Below are experts of layer 5 (counted from 0) of a mixture-of-experts language model. Rows are named router (the router's row for the expert), gate (a neuron's input weights, with its number), up (a neuron's input weights, with its number) and show model dimensions 0-127. Each number is 128 + 24 x the weight over its row's rms, rounded and kept within 0 to 255. Numbers have three digits each.
After each expert's rows: a language model's description of what the expert responds to; "gets" lists some tokens that make up at least twice as much of what it gets as of all text. This comes from a sample of Wikipedia text that the model never trained on. Tokens count by the router's weight.

# expert 45
router:093144169120110158161132114127103133112118155142121095150144127120097176115145096110131093111082188119149137110173164178140159187127113148111090145133157130090162101123119073130110162092138096149094140116146125104111131114109127132085134117130097128111139144093128101123132112151153131123115069089146112169142143132123121116135156132147172118140137127120156130115095159136102119136150
gate1:103119114110126176151135147165127138092097093116182097129115100111095158122116120147155098198177109116145153142102147132144141083108126153114152132165121146111137106101158128150102138119093112072086110154112105131126104096110092129125135137114134152100140138149138137106134150170131151119077147135109140118154166124139143152119111109110132115129158114101163106121105160096176104119150
up1:089114124107155095147160152117164152127148143104148118143149112130169136147147100110085124124102144103132120060152119139114135190103090155162156098147118104119140117171125113127103163155103080114130123172117094125120122133129096153169082128131112073125137136133096093146137147161133123082112121132061128109096141127128141138141113107148154150121123136132157164125138151125144118132105
gate2:090113134147117117133139102131124086128140122144140158141116136123116149094204137135172132133112127135163129090138120138122129136124133123114113120134169121137112115097127123139158149107132206157124139108139150118109152136129176174069158096080129099109114141133125166157089134121099153109101132081154122171111129088144074111125143128099095131169133161147143138144152127118140118170142
up2:111101149143107148131154104167134134131111080115181092133116136127110110129154138117148102107104132101128117100146101143148137164116107102107143135091159096063141128080111120077144136135123127143130089146098133103118172137128116125097141113138163154090131118138147170143140164112127091093176150117108089161148110126121143110149133150092148169119142156147156159091158093152150127158124
gate3:157132151112143166159116157130098191081104120103129116100159145131137137130176093156140111105086120113159182137130153128109153117159107122113131145129173136132149166133119109106074114108120126113140139106130125122083126118132095115106106114128085156114142149132151104126130193111138121140141115135126123163122085158117111139135107156163144123081161141092079099131098149124113118095103
up3:136163129126161120119086142157144149151139097129127132125165136133098136150114114161092127107086144099109171112094129141135126154098132105130119143095152149142174110167122101063108132123142138147149116104159121141099134126152140152095108074103098166113090135122133109110126148108127121111108127077115094141134133167176115133082114188099129130160101155129115128116105098095145141088137
It responds to: List numbers and initials
gets: "|", "S", "B", "1", "In ", "um"

# expert 54
router:102169148110128142154126123098125119099141108157141098151119132136118124100122102071168137131134149127136147089138129170124160153120059117132105129097118108141163119140140116135125123078145140160132117168119081087137111089108075126086120155145102148157133117126112152182156098132109148119108123149108110148097114131135097114137137119125155124174166128110160155137126114160166148084102
gate0:096127147125129105154151152095174105113112102134119105142154124136137090146140101103115145118122132102103121077164128135184117137107077168147135163095131118143121133131167090178139110125115123141138152143116105116138134138124120142126100151147150140151116074139130094166103092126074135099083137110110128133086152142094083148155124120151118123148146126096154174162126110160125136170164
up0:132131153084155130112158143065129098103139121143126116122079136091131165155097106126111130137134122123122099075100126064087135153127089151136112109104156114126132088146127119089132146145150102152160124053142135148148119073107126137143130152133145126102124141165135134153150172148149115165146126100137142118139154118143106111113159135160142113150153156112137177090113143147118119153136
gate1:119142180125145134126117151119091091163111095135102125084137162128136135132103107143107156146163125142185102124132098135144170085117099126118110141120150137099133138164134157137129143138132103142094133116108133118075151108107120103137095102143114132153138111136118124149140107168115150089110113201108068119108159114139114167106153149154104127174135106121141138090120151094179102122143
up1:123112127104132142151158105170148142125099122137131126129162139141138124130120167134113117127156105164133110154154139148138111135106156088123113074142114085109120165139148123118185139147134108112112080130145102154141090146154076139137092152140118161090110108140099153118162134139154098119140140107083142138174117133091126156168181139097153139115115077082098143115126103141095116111168
gate2:145128123113166123137134094121144064151168118147151128134118190153141154104101112101127141141131092154163130107155155121093143165124139103142146181150131164122127088108123111120124132116162143141148113108128137123139117127143153101073146114115137121129164145126143165182127129126094165160142120123112067150130161149110092133118144118092168138160139130129147173138140152093177152132105
up2:139126139125155123147122140119145099075133115130170095131126158121087135154113083087109110151141105136144125078192083143098124125115080089086109170114092139090094119115082110132096114127087111122098092120099151147123089096137133143117081108129116163124148138140118151146113109095109149129159155119103105125117124166141108122167158143128143136147132111118153164121147091121137121133114
It responds to: Participles after be verbs
gets: "ed ", "ted ", "sc", "ated ", "comm", "used "

# expert 35
router:100153162165161160122135106144133132130101144157109127148191144095179132105134087108147100121110147174094152104142132140137141154107114104123140147122149154154135123112090109127162124098114119171102106138140131091094146094113131142139147118112091142125165125062118100139102122118080149110146113103165116151101109120081083111163138136138147131135126096164140134114132098173149146120143
gate0:085149084145117072127132148103082158174117146142146082145114157132131118135144115077129157148124128119102116111153153141139133175096159143108121139101137122132114156141115098125139106129082108100130093127157132111134152108148150128094157191150112118122108127119138085157136141147109118129143162117108120134100154120181089080163153118138116129109134084154164124121145097164147115098127
up0:111103153098136167127162118112125143104122091108138168113120144105139161075103164130174138116124127145157101112097097104167135090116095150145162113132141131152179121136132157096115124141104131135166113122171135114117143129080145110110170115137134161108134136117183160110145110133148121139121131158147143102115155093130140142145163149082114105145176115132138125112093083097133130181154
gate1:167155100112145179124131134136125122105152146142154090082149121088172095105097134139104123152167131189140124131131130130144134106129107126103131095123130116145119091170131111147112152138102057165089079092106088117112120109143128126120142101160121153141103122137135117148091123138122125105106119140109147169127141127132144157116156128152120133133115121127135111147101110158197067110149
up1:086121115113152104145143153089164151111128093133125171173126143142142101132137147116122168100134114145114110118138131140109097121147102133137105111135140120082144138139117114117121148133157125055124096169128133107117128118144054148163076114106080093106078130107106088122148169157157125111110132115133131097127137110133097118165161108076128132147103124096104163117130112116155125143139
gate2:149146132124146140129162117186121106141107084093113182117113156097128151118141132100115123159125116103132131096096128156130167155101128138116146144167188154162107114111147086106144128114148160165122155109114150140133109112127150136090156149112109147137158138116114135127116135120075151121111086085152093160125142109089075105135159179107102132133162130158110123120143101124120157097132
up2:124118179138126136150150131173136105119078049150168128109118132141133134158121106090114128135150091092098130056125121120156146121112090111156122120152143126134123121107116134077140128151117136154098104126111128133135114127117070105121148140129129140149164088083084146143117115070136117134114106113113094142108099131087101120152150117125140131104162134169123131119131087141118124163108
It responds to: Capitalized word starts
gets: "r", "S", "R", "N", "°", "″"

# expert 27
router:107132152129125160098108123150144146125083183155140153165141107119118154129120133139140101174117139130138138088110155132102138167139101157154104175097152140123136159112138101150121104115126086147143083141137103130124113142129108126116057152080112153117170142111124138169124122144109088133105083136132111189099121108111123120159138119147127101157110107106164136118102153150170119142087
gate2:125146147145119127158142138145114122192155106130100155125090151122161129111206107142139121104117114119142108090119128132094111128150121112143143156122141160107164183118167132133162109092131118132186119115145143127132133146108135133114156102111125071109163137097161124162129146149109156112172129077118124173112135074129090106110148132127122164147099157110126144136134120103146167123141
up2:157145117146168105154145109153111181124103120105145128078117138119130121168099097071142123091133124069131112113155123096157092135126147096132091161110147153134129140142135091092074111111121127161128112122138168134099097145151105140087091147147120108119110103135140175148107140109135135099169109075135098125099116133146129171140138131101144108125136123088141125164137116119115126127084
gate3:122110161132202152165126134149108161107130118143199135138133127140113110152114101134083117124145146125111147168111118144108152141154105129107144173109157152135119148158098126124097120109117095123132118122116102104089111143144090159116106150090135147089106119141151098155144141086125133108129115137108070154076187153119126161130127119148131137152073102088138130115138109133143117152122
up3:127134155081135118134121143129163164128130150122129130109122167156107149154124098135144134082111130143109104169089124116128145179161145104175121125141167153112121135112115158071099083118110119148119161177109124123146142101194126100116085113109171157064136128160128117128113130094134152117154118121116132151114150140141150130145115118109125131129144171133104118091094142139159110170098
gate4:083160140131158137137097108135138165129109156145109117129136111141113152126173135104125126151139094112136124120122131124102186186123142151133148135147134108100104134123144111133134085107105106153122132159126133121149151143138150147137116139130112166122206100108113107079111113088129089093148094141172152118141127069141120118148108121160142153146175113104100099121064095121146134109103
up4:160102088104157128115090135125155114136152121120144117096155132143134199094146142134121111139138145120134147099113167151149138165133093114147170120143124135158100134155141106140118102129093103141148136134111159171155162167114102162117146132117086151092164098135120117115140084120183125142097157103094125124110138127156135130121157098105131128164150106097145137142142140113209151115111
It responds to: Markup closers and separators
gets: "|", ")", "==", "\n", "===", "."

# expert 6
router:126145133165135128127110123123124107108130146150114118133166113141180151118118133084148139159140157162134135152139159121091089150125095121126139139087162140122135131148091134098119100128136136145162071151095155087131120133128091128106101175078084162101145147124148107136162080142128131140139140108126108158079124154102107148143123087116188088164156130142132123084116132104139123159122
gate1:118168109164134140114107123132119080115099114137115135156124108149130156096106130115121155172164141116147123141139090142110137117144135116083130092077129106105137128109129090135106142115111142123105117131073132128135128127151120155105124115174088176149122099143133132120154133144126112087110171165102170156129111158094127168092139096167127121118171131112129122107180156139147084063127
up1:104100146098138153163120145105109148102143120163171167150146137075133113150127154163127129100150150145104127113166095111133091132140104134159122111171166148191133115138125134130113135161096153132130094166118070123124132127131110140129116140112118106136097146146129113140169156134125097143148156119105106135120154099100160107140172075132136120139101141127157158182130119148152100184117
gate2:088132139143133143155171113095141141132153140137124139086132140101170169123161138108194162134133099131144095168137164137082114145145126128109146122156168142149122147160102125125134140133107180154149131134145136133167120113113159131108122140063141152125110160129107149172128110140133120127113145138126072137111148140142127115097166120101136111171123175178154127155104106118175143123153
up2:165155109095116124125132124128128091116153135144147103117094175125102095172128123127123113075120116113150126092106118163151099082092087120103071157122098094101128128102135111132101147124090138136139122131122149175090109144156120137131116149139128139152155110122112136166071144092117116098124095128152104141135094127127142152157095143115104141086127130122130157138190074138096133133111
gate3:121090119146119142118121148118091159121098126183129115119142122162110092151120149125160125076092117151150142115170160141116111150137120122136154118079136163110146150142039124125104137108112111129135145120080105103148135103111134166102081143101120125106091104118145086128154143115155100117165126159129124125081135155138114125139103110143179127116125076112142110123137103134111084137127
up3:160144130085158156089102120111136150121130102165146137115142176096126123152124128099109160090117149169136169083130145088105106153162107100129112135093092131128110094160125156097122113120132130125155118075092116118085104140131101189134051115148142171135101167134096111122144124079128114118108111107139143123110142154122108153113108132120132147122126125132130134090139122107149105152131
It responds to: Inner pieces of long words
gets: "th", "om", "em", "p", "on", "op"

# expert 30
router:065173138163164151147116089142159145128146178146097106159164124133162164115124090125151102158112126161128116087122202155140127165142108100105077116086161128129129140149109133106143113141147115162141107143160126112106117080125135144096124121128087155120159166140164135171128112148102139131129132149136138152131112094068141135155145135142112124130115123126120129137109121143136105124116
gate1:158156127116172135166121128131147143133083135137123148124171114152106129089145142117093130171173129156144109163135173138167114129129094085119116142143144099149145148172127160157121104139132098126136128131143105141122105105150146130103112139127089156166129144162152143139127144177137119108093098151174143139131169063104125170097144141132090088107113127122106102115101119124138089143163
up1:100092093067104128128150119144124122123109119128138109112120172125135107135113125148131122106122116110141173107146132150084155147091097172136135070127127148109125142114141115113111144175153118102130097181108138103129138161113082141153098109145130129121115114142107099125123166129128119158122142125056089092111097173158112125136142098102138156112136134133126142118090071147152093086109
gate2:090132119145165118111153119072139100145112103129115174135132140133170174141155111096129125121134108158140120075102183125123111138155135122128140146121137116114138142138148128106167140139147137131144089122162115101118122105081137118102176129104136146108128160134184142194137157127129127111096135102156136156141132114085126140116157153093142148123092180119133130182092105098153128141158
up2:115160128132168118169138113156166116122075099120145104092114166083111098179149093161095112092137142128132134133136092108125113146087106109118140131113128131139101138120092110154103103142152143133104061154124140125116098135113109132164147154141096124123142123130110150122144173131113112110116098148125118146117124118107150095119145115124187154088117165097152135176139112125148143193117
gate3:145112151175172170133092126140097131105157146118120089077139089142142097131170137129086122121178141142151143135122106141102149088142122145094142151117098170135122137098110098130095093130137115130137141181111125129112089108117108122102100124109131135125152058129133144137148123079130132138157130134162150148122128139121176121119103118172134141123139094123139115106094086110120073125099
up3:119134173128126172130119127126158124094151133152133149069138154135113118138114111136126094085116076143188158117114122103065144122133124124140130103131125132152083139128091142082129096121144145176120148141118111118148102151160131117116122076096138144112137168123109129128121141090124130160120161098133114138134107153108159083146123073132124158116109152124132181101121081115128113150090
It responds to: Proper-name and heading pieces
gets: "S", "|", "r", "R", "==", "U"

# expert 10
router:089139126117134162145113111135113122119111131142142093147139089107185148141157099154146098157108164144147130116119146105112101160130125116139121132145157143106156123131136098105133105097115107159187067138117111106106106106112121116133134154113084160134139171071173117139142117158088146154161148116109114165060143151106112148140132144126127115132120127137170132125080145109095125158093
gate2:120127122132167137186127117152154065120153110138131136140131140066154125105141118160129124115115130120120121136123140066086114136097135147116144150136170134132101154112127126097124152072132149123150090140142130107148124174097185154124156094134099135137125136129174119141134064128094128121140158139117116146110144132091056126116125111127107137179146119101158115165124143115123110108122
up2:145165136095136125128139111133128180135137119134172132122138136097141119144111094168128126130142129105133098096125156101165084135127085116110125132115129143140148122107151103104117129154144178155158107142151163100127116150121148146118091143169137160092104113155127174101127158114106113097142174135107108098124041131093149098139131133118129157097131136156118133124107062139076135132146
gate3:150108157120146165142113108117091153100139092125131072129157110141137112095151087120134122120144109121148187153101137132117149086125145126099136149115150134122159122136103122109140093113116096129186109133082140112145103126089113150063133130101129085128080158114148147156148147085155134141163135147115097135086169115141093172117109133135137157125158099129126113109135136139120148122081
up3:176129115087177156104094123081126155157161125128155130097141111146131121146094121132107132093097141130117181172136115160118131103160111114121131165106123099136153096093158109099169120143114094105142131111112082122110155140127137133109101088154150176129128201132133140123110161087117129120104175135126111124128132116122114118129105129088107141131139130145148132109168173091150155134122
gate4:123159117144179168135148159077099146106106101091149165131102136095151162122134123152140130116110131151124123118097111110131137133182156105130132139115123152077150114120144124106092126107091084115149130135110131146137161132133133151140109158144136149152143123124171144118165121118137152154138144115123163103098122129143084146108104109160135134139176085140120121176078069132135156159078
up4:127152092131128147110111182145074134115137121149122111086144139139140160126149136125149098130092172150124134101091116122105178156127157129127127103081126135165150140115163135122108103117092166103127112154123121169135131120118123134144128185091115150116137116127127147097157136112162098170145169147117124167138141126150124082116059103087137154150149130124144158172116137135145109135090
It responds to: Mid-word consonant pieces
gets: "th", "z", "x", "j", "f", "el"

# expert 31
router:132138156121156154175113115112074143123096165171143142110131092098184118089121087125104115106092142146123134128103181149111164117062112112115103129104145115133108145151125118121157134109153100138137100158123131092116144110132110135104113134120134109135149157098160117131116124140114143125101139101133135172103109101071115108132126115120110146150182095096163129086134109116162171141139
gate1:120124124155179184126123071155157147152130141119167120111172128120098137094130126084084133155161137108112126137108132142143154098125167129120140076120127124112112118148143114109129132094125130140104125144114114128153108083108146143135141136175135150165135111147202134131139112125113131136073151147116160159112109154143144147112144116116123141123175137101109089103101120153189105110163
up1:089109143104124130147158146064136098150117107100123137116139124145142126114137151131130138121124121142146121081129103112113100137118155146182088134134170155144142093144160128131140127167152130085126110160128089150129115172132137113116103159147092146141144118129073142106117099111086117123137105083105119082145131135145113151160148153094162127097138128171165169126158103069096113144117
gate2:150133134130163147147148179132123139183119148118133154168123124097136160142209095111140107137144104132150136162066184177134125139122150131129086180145153124146119115154136143157138167114112152113149124141146104148114117121123136128103119120125123103127145143120155132134139108140065196139131119098162150171142111125085111107123138156136091141140127130132124121142158139136144163143120
up2:133144118109160146128113144132136103163128149108127111107098164107136096145117092123131096154150160110129152113133137129112138109111079115109152147123070128143128116130096137088112107104129127144094088158098150163121109136131102095100173113138133106103163101114088136121110097090130114139125115116137087138119073143124146123169164109110150139082122143067142176107186102142122106152103
gate3:191115166066176140140109117124070149084106137129151135112134107147140106122141130125155094128149140108142124130132161140126211131112149126131171124100158136144122140143106102145074111106139080103155145131100139128126134124097122162148095130104152120121155122133150131113159125105144131105128107121138116180142091122110118128142090086161109143111166096079121138108130104145122117134119
up3:194132152070187138149091139122110123106124127134135141093155117146123116148109115138141102082120127148144138113098147148125139128088132135125142094092125121093118109153118135076136093100130104147162128127128120116133147095131128119147132073143170151113115176112121109127117129097131141091109131110115115176159078114118137118137100094083103127152192137086129154122121150099134119161111
It responds to: Coordinates and mid-word pieces
gets: "–", "i", "il", "′", "°", "″"

# expert 2
router:115158146160165179157114095125139078113073132167152109113134122136162139076162100132136100137151158105133160128137150133117123181134113137174153176156164147149129136137166104077129125080145140174106055148123132119137124122108114120118119138134107110145132127122129141149106114129122142141149088124152118146112126137108100115112107138105159083111139154110174142142109147142140141103137
gate1:133149168135167127138135136139098128108082117080147132108135143165092134150111107118155147133132120135140158147109134178117147091062136130119149151145156154120146156159156155107075159103121123152100128134085141114097129125127087069096126136109140106151138124136121118133116131121136094126092111128119130158111145132128121149088113143161135113092159121117131096053106102090169120110161
up1:133107120080128105130130114113137143162142129148100114114149156109138135116131118119085156118137145149106093117116127124099088102076129121148115066129133127118128095160104110107154096147108086119131112154129069127146114171162101159150114099127095117134119141135120129124149111164115125129163114142071088122138152095083128153139120117091141142181081110101106154148127117161085102138089
gate2:118166140156119095130130112145112106140112149130098108099132161115123136105179121162116117132148114117132129118110151128096114154111140133164133170136133121113101131138112102131171094105110189145120111135165147139132154159111177122080124145089097118159129137116117180187160093152133130149130122093126066121119149157073119132123135111112181121120131158178130098131120127084149130139129
up2:137139100110105155112151150153130133115123079126130135139106148105111094154125107093158134116126127115147139132104133082167119060117123125083123128147125157133123126109100091154109117148063099139123132147091156102106140138118126146114122101136131105084112115158118155106095173117089094105122147118131085146131094129141126172150171132155121174083163087125152119143160107154099119133101
gate3:194118149168189161128105153121098114050143125108191115115163107135153109126110112126137108120116118132120166112113163132114127134164137140120155136139168112130113136105093132107093112122140166123095146138103117132165136136124108141139073145129104139113104092107160098163154107101118146089147153117144122147124122172126100128090118132116152146145111146128129143142134097166135155088112
up3:112135179105141121125092164162110126145114115124150094126161117144103123140165121139154088080138121162157185127089149083065142147108129104170115136088104147169101103130177120084124126133129130132148145092106113114088152094146181172121131119107142162118141134110161130118101153094122120144110127136137140100107114115099154154129123122123132133145104128083128150123150159142108149124128
It responds to: Word-initial d pieces
gets: "d", "D", "T", "st", "R", "L"

# expert 48
router:109148132114138174159145143117112126119106118153090075112115098085135156123189112092172078130135121131100152093159134138104145114112094144137100154141143155135145120112136111161138103104107128129136122133092111109118142128107133146105109129130087162167175135132149137150153088142128132157090133143137120142073104118115090081152152126141174122122166117157131144092100130157166152101138
gate0:131125138112125109124147123098128128178126086179114105152136112116148133105165105106122135129109145109116131131151096119170116116145051152148116141189135087135166124133140107164142160105124155112155131146112094094139135151126142129105128078095097126100149141128090073153145099148171145121156150132108106100121164167116135071144135114149159118141112092140121144133120122144144122134087
up0:133138147121137130104156132127128163108154136128175156133159093108090112126124129098126167101115122158123166093087103126155145196109136079095126107155120139146181107091148193150113165133111111146156093075165139141103158106106127152144148144146083115123104154154096122131134145106175118122106133122139103143159129097128159112082117150127114111143138114137135127133125138119136151105117
gate1:133143133140170104154158136097113157129111100132131108131147116135109177092136117111157138117154114159155108115105138119151123137084107130103074104119113122091120121131132115201076151143112134112114073119100096158123103125130129149102146145102142168145111120160133129152117143163147084140115132166115162153153114104103145103089136096185102128137117126129081122098097127139172110115148
up1:137134166119113125137106159148135140112165144098139156130161114108172135166130118142106164124147139089113157090111130092122197158151107114101171127137172125132104114155138147109138120150144083123137090171171137119138155104111123132125105100121107134133131081117107122147185161143152099093121149134110118123087132123115120149163172108093128102148128102089112166136125111110112178123127
gate2:136148114149122155158139125094128110137133126125110159137094151124141125122132095113137104146132134110158139090131128142073097119110145139144114141154117172127159128084144111111149165122136154144119172093119135153149138171105101157094149148093104115108137138144147133156126105162132124155094153111137088149101135120120066073084134149083154133115120161105122132168123179101176174113141
up2:119098111148157138116107102129121154131110096114153151091099147104108112188127090104153113143129122102094146071175165144134076114109113094128094186151110149137146133126125150148132111126147155133113101112061144144154125115161085140073115144136119148106168122126117130118140140117160108135091143102108073148135129112143128113143139099100152164094114148119129160118152140145130134132107
It responds to: Verb endings before prepositions
gets: "ed ", "ing ", "ted ", "ated ", "es ", "s "

# expert 47
router:119161149144145160155130100133130133084099167175116147146168131126134155114122132113116098158102155142133135097127171159101147128086109122134127145097118137138128141110095119100116135080103099112094121104134116138098163124068096143102097139121113124117180140071132148150116093136107159140088082127103115184122098117105127149142169122125165116147121128122142108123146136130124144072101
gate0:144149109149146112165106148089174105144089119139125095095132151069143119100157084112082139153139133150146107106053134106119162165089143159131109139149133160167146136123159134102180152116136121107130153136104092102145129121125132137092129119133115112137161106090125074144120108139147129132107111124119122160112155105148116176130128130097126113124115100161125143108123094137093091113122
up0:112109155078153168118148118112138130091134135134121102150160114126088132135133167121139129135163096120116121066116121129164123106149135112128112146125145135144160110075163151109150117125129131186160110101153151107103094089125093114111155142108138089112152128144135145130147156090108173108129128165152091121153139135131171096129116119116160080117151119161098126146089129103143171175115
gate1:126131168140108155092144125121133141112113178129114144130160090145079129117135140141120161166135162134168095132124165131118144112071123127081173129151127129100126161116106103165100143080078095097102081128110076126124114071126164129098151109098117143142156124122103114147096133128117138102112085148110134186133140144102126142097143129125130132126120150100103127151106134099130116146114
up1:096147103103145111164159133097139146145143125102147144130117154132126111134128154160132135156157140126121143096132138101142164094102095186157118137161143157109164093179143141082139121147163113129174105159138097096132117153187141140162132136100132112122095143144082129142124167190106078155126128119109132145141151109152115147159139125106173149127110143098143142092119155126108138129139
gate2:114172121131147104119109148104146129145138143150137158138116184102161148136157152123124121101167102157111117100145131101097138106098111117155135131156117172118077128135130155094103107098158133143139126087141129172105143127111123152085126122083117112094118096110108157149112090103098172140129095099115139174159114133089108106106105112070144133127120152101142128141082154099138148094132
up2:133107117097128142152096102138101136135127122152131090138084162098141113162124109098156115087159140122123131142107108128153117108152168123085129153129116140108123121124147118153080102151080113168116116174089171141115109129155123129108070145130125116121132101142131152109113131172122135132160138160110132107143106122117168083171136135122149143122099142157146148121192071171133147164144
It responds to: Table and list punctuation
gets: "| ", "|", "\n", ")", ") ", "–"

# expert 40
router:088168113109145155178118121117110109091107159146154132120148095138162136112128104088136107163088134131176154136147165136123120131096124103130137154099131143148115118101089127092156152051132124114099110090128143104093156123114115109107091131151114139132181151108154140134096119133097111140093131099120115172129138161122127119109187129128151108123153147169144093111151124134124153095134
gate1:141142142137134124154155116117131103096121116127138102106150097144126159104118091089093111184148113154169121150107148119131131107117116158104172129142164138134135163144147108151102145083103078110073091129089124128102140106141094129144151130164133149162150123152122140141106169131142157093129111147113129162100129126126088124101132095074169108101170103077116131115115136102164124119139
up1:137113137100130101118140139142116134187128128086154159160119133120144137133115149159157144120140175120104132099169136129082126154081110106137116094146137115087115099163141143098142133154165139152169116142134079115143106160153149161158130149093123087098114111168101110144150109134114111115102178076103114120132163117124160151146105142168108120169093111112143160147132091137113119139118
gate2:100151100104155102123164135146131092190128100125131131152118156108165151141142128109180142120174122123161165089089177135161154132168136124125120143118156136102135137106130098089139151093140168123115120100113167097166136119113150136107150113110128119128140150127126137150109137127098098134146125079145113170145117069102101111163127120090180125144092117125117109121154160142143154136129
up2:138152108143109124124147094129131161117128118156092082138128133146089098172126097099123133129155142136163122097133135142127113073111104140099140131119101111142148126142129113106114112147122189124112078132101145125126144128154107104080090132149138173122156084173128205116135139120140125129143162125118068141156118130096150142138095142133130082117124168118166139111108104140100106154104
gate3:120090131119151168135100164114091162150114165162166096151129074161099101158144142090140153085121150101123161136165105146109134103132099143123180195112149128150101119098099123108135158087150134110163158135140146125115136131118109151138118156119124127134083130122114139103110149123150131104137124119111134162130126141141133163108090093147138121138136114134163081151118124183096098111128
up3:129158122116158163139073134128110195173129098162156126115161117160091116152086098097082156102111117135096128138140111123162146138149116085167143145132146119156134099118117111098095104108104142138150136107171131165120141088133151103131123104126096175089127149145108157154106137112138132102096156122105113138081101137135146154123102118110097160134121117124164110146161144110154130121130
It responds to: Table row pipes
gets: "| ", "- ", "–", "a ", "vi", "e "

# expert 16
router:135148143148106181165131137115109088097128142158080073123143091089128106106120108111140082154123129134100134105137132156086129151107093114176116168150170135134141166119160112150136098108101138107110101133119104106114143096125115148123111126129091173165140158119153117152122089130133120144104092119114091152081133131113093079137152109143147123134151125128112137092123131151168159110147
gate0:096086088130141126141183099094134138111111090172107135134152123135171135142107115105152154113123174133110097141149107124121120126060118150159128146161142113164166202140147115122163095109099141108123132137105086109144123144161092142075127124122106116127166115116160132153150110121162140145159113149113082132109150123136160114149176118128121100132151092121101137127146122134128126134124
up0:154159139090115116146156090129137134088085132156134142114147119097150098077109112083103106146130158104133125117117087141130150155146163158145108111123121099183143157093167134135132126112114112148108104077123155154107147148137101133100095133158072093173123120101132175123131161122159137120119083137130078138136157138113148112107138130134176143140143108131137102119116102152110166131130
gate1:133143136135164147154123121135140105135122152128178112130099076144105133146132072133167110161149091148167087119091144128104146093107128073164130107121134175117148182161132112127120142141108132118123110153155064137124129162137104159133148142129112106135117127146158097129129131099144142086150139141117140156092150101137105115067114118113104118102114118139122126118133153105179086108156
up1:110147120142123138137167152161145167142132125098144141119116137083127100144098171138090151131109133137133149110138142106089117131086105135081113109174123099137108123179126105082142135113110120130132150146147112119145115161118100178130098136080107133120112089136068135129166136132110145137152128151148090113163157156094117123172115108101162156145102116108123156144115078142115177157130
gate2:114122172143115163121105136088086070100145140134154121135112162131108149140167141111093105114153155136113095120157102119117119145149091133165139153134170142152130168175155133111147076098118163146113119120135106147124148131149140092097142137104126115096083160123128119150091123131105159175130127091105130139107134111123073069150106123117166132132116161119103157113121150127127134117164
up2:112164111131182112146138158128139131135136104148148120129149126130101132185108103069146130163162142163115105135176153072159116097101102132107117117110078124120145126111106136134114099155131094137130133166118184136085102141108094137171124137183148161126145117147120154131133144096131110113116129153075162148148112145127139133162168110133162120152153170134140133152132115104140141120135
It responds to: Past-tense verb endings
gets: "ed ", "ing ", "ted ", "ated ", ", ", "that "

# expert 22
router:105154178135150174172104128112146123126134152139096142108120116129149152117146081116126150108106168113146148109138158136145180128084133142097116154060102132101122106117137090119115128141134131161149098149124115129128140104075107123117121120111099177164142159123156137114151105139129122108110159102122133188087153128084153108144160129129157118156113122123134112139089111157105154086106
gate0:112103124166123146102122171112156162148109134162144087118146143133151143151160076119116146070115143138128135121151137121133173155084133150112135141137095141136119113137143117136133146103101098112157126148116111139138144114118137182137134148113127128104135109165096134164160153124102116129120169072086173159085166124132137120156133169126124165161135095165188161125123113159130141134151
up0:121103168116138148140137131102124139090110118159123163134138112093172152177136143116117166113103152135167164118145106110137157130111102140128127141140111107110135106139108185102144150133072147176138115061110144151089142108111133135117138143127112112151126096109132111156115156086152092142102149139119133136106183115090144087117161170095100145157117100139134143128101119117145134127077
gate1:134134117146169136146102152159136111125111110127115121068126142122097169131120091134185114177155115151132119136148171132130175137118125134111121098101129127118104117155132097179154124145164108110128088139125115126123137120109109125130153135102113207177118119150114159142156128153157120062111164114110122159132150076112132142118158155139144118157149114115111111137121116092173099122139
up1:121135109115145100116127143118094167119115111127149134156161112085180130137138170134066117105135135124162147079123128146098080093142109139136146101173142093109127134181143161101121136117147072105122101143131129128136099146137116110126089116148133104115093101111103143165131137122149128180116095153097103132176111134118135107150153128119121150107111100106116196129138161145123106152121
gate2:121136130108120138142083134110127086129141104129093178121095176086165174123135097126150184153108131111164153129143174122119138123150137156101134158147175140140122114125126149128102146100135161162114116088149128134125115113102145121134119109124118096163145133149148136128127112161066144102126161111091114163094157153115091136098146087106146148156112165135126103182122163109132117128133
up2:109119152134150111156156139150116172110133100111142116116125135098107106158133127103091101115152102157119132120161160108147112097135102143125141139134133137123099117136134105101059118122128125153125107146141171167086125152149117069127139181134118117101145074136100167175104074115099119113133098128126107129132119120122144099177121131113156078106158121136079123138146121107104104112076
It responds to: Inner syllable pieces
gets: "- ", "op", "is", "ed ", "p", ": "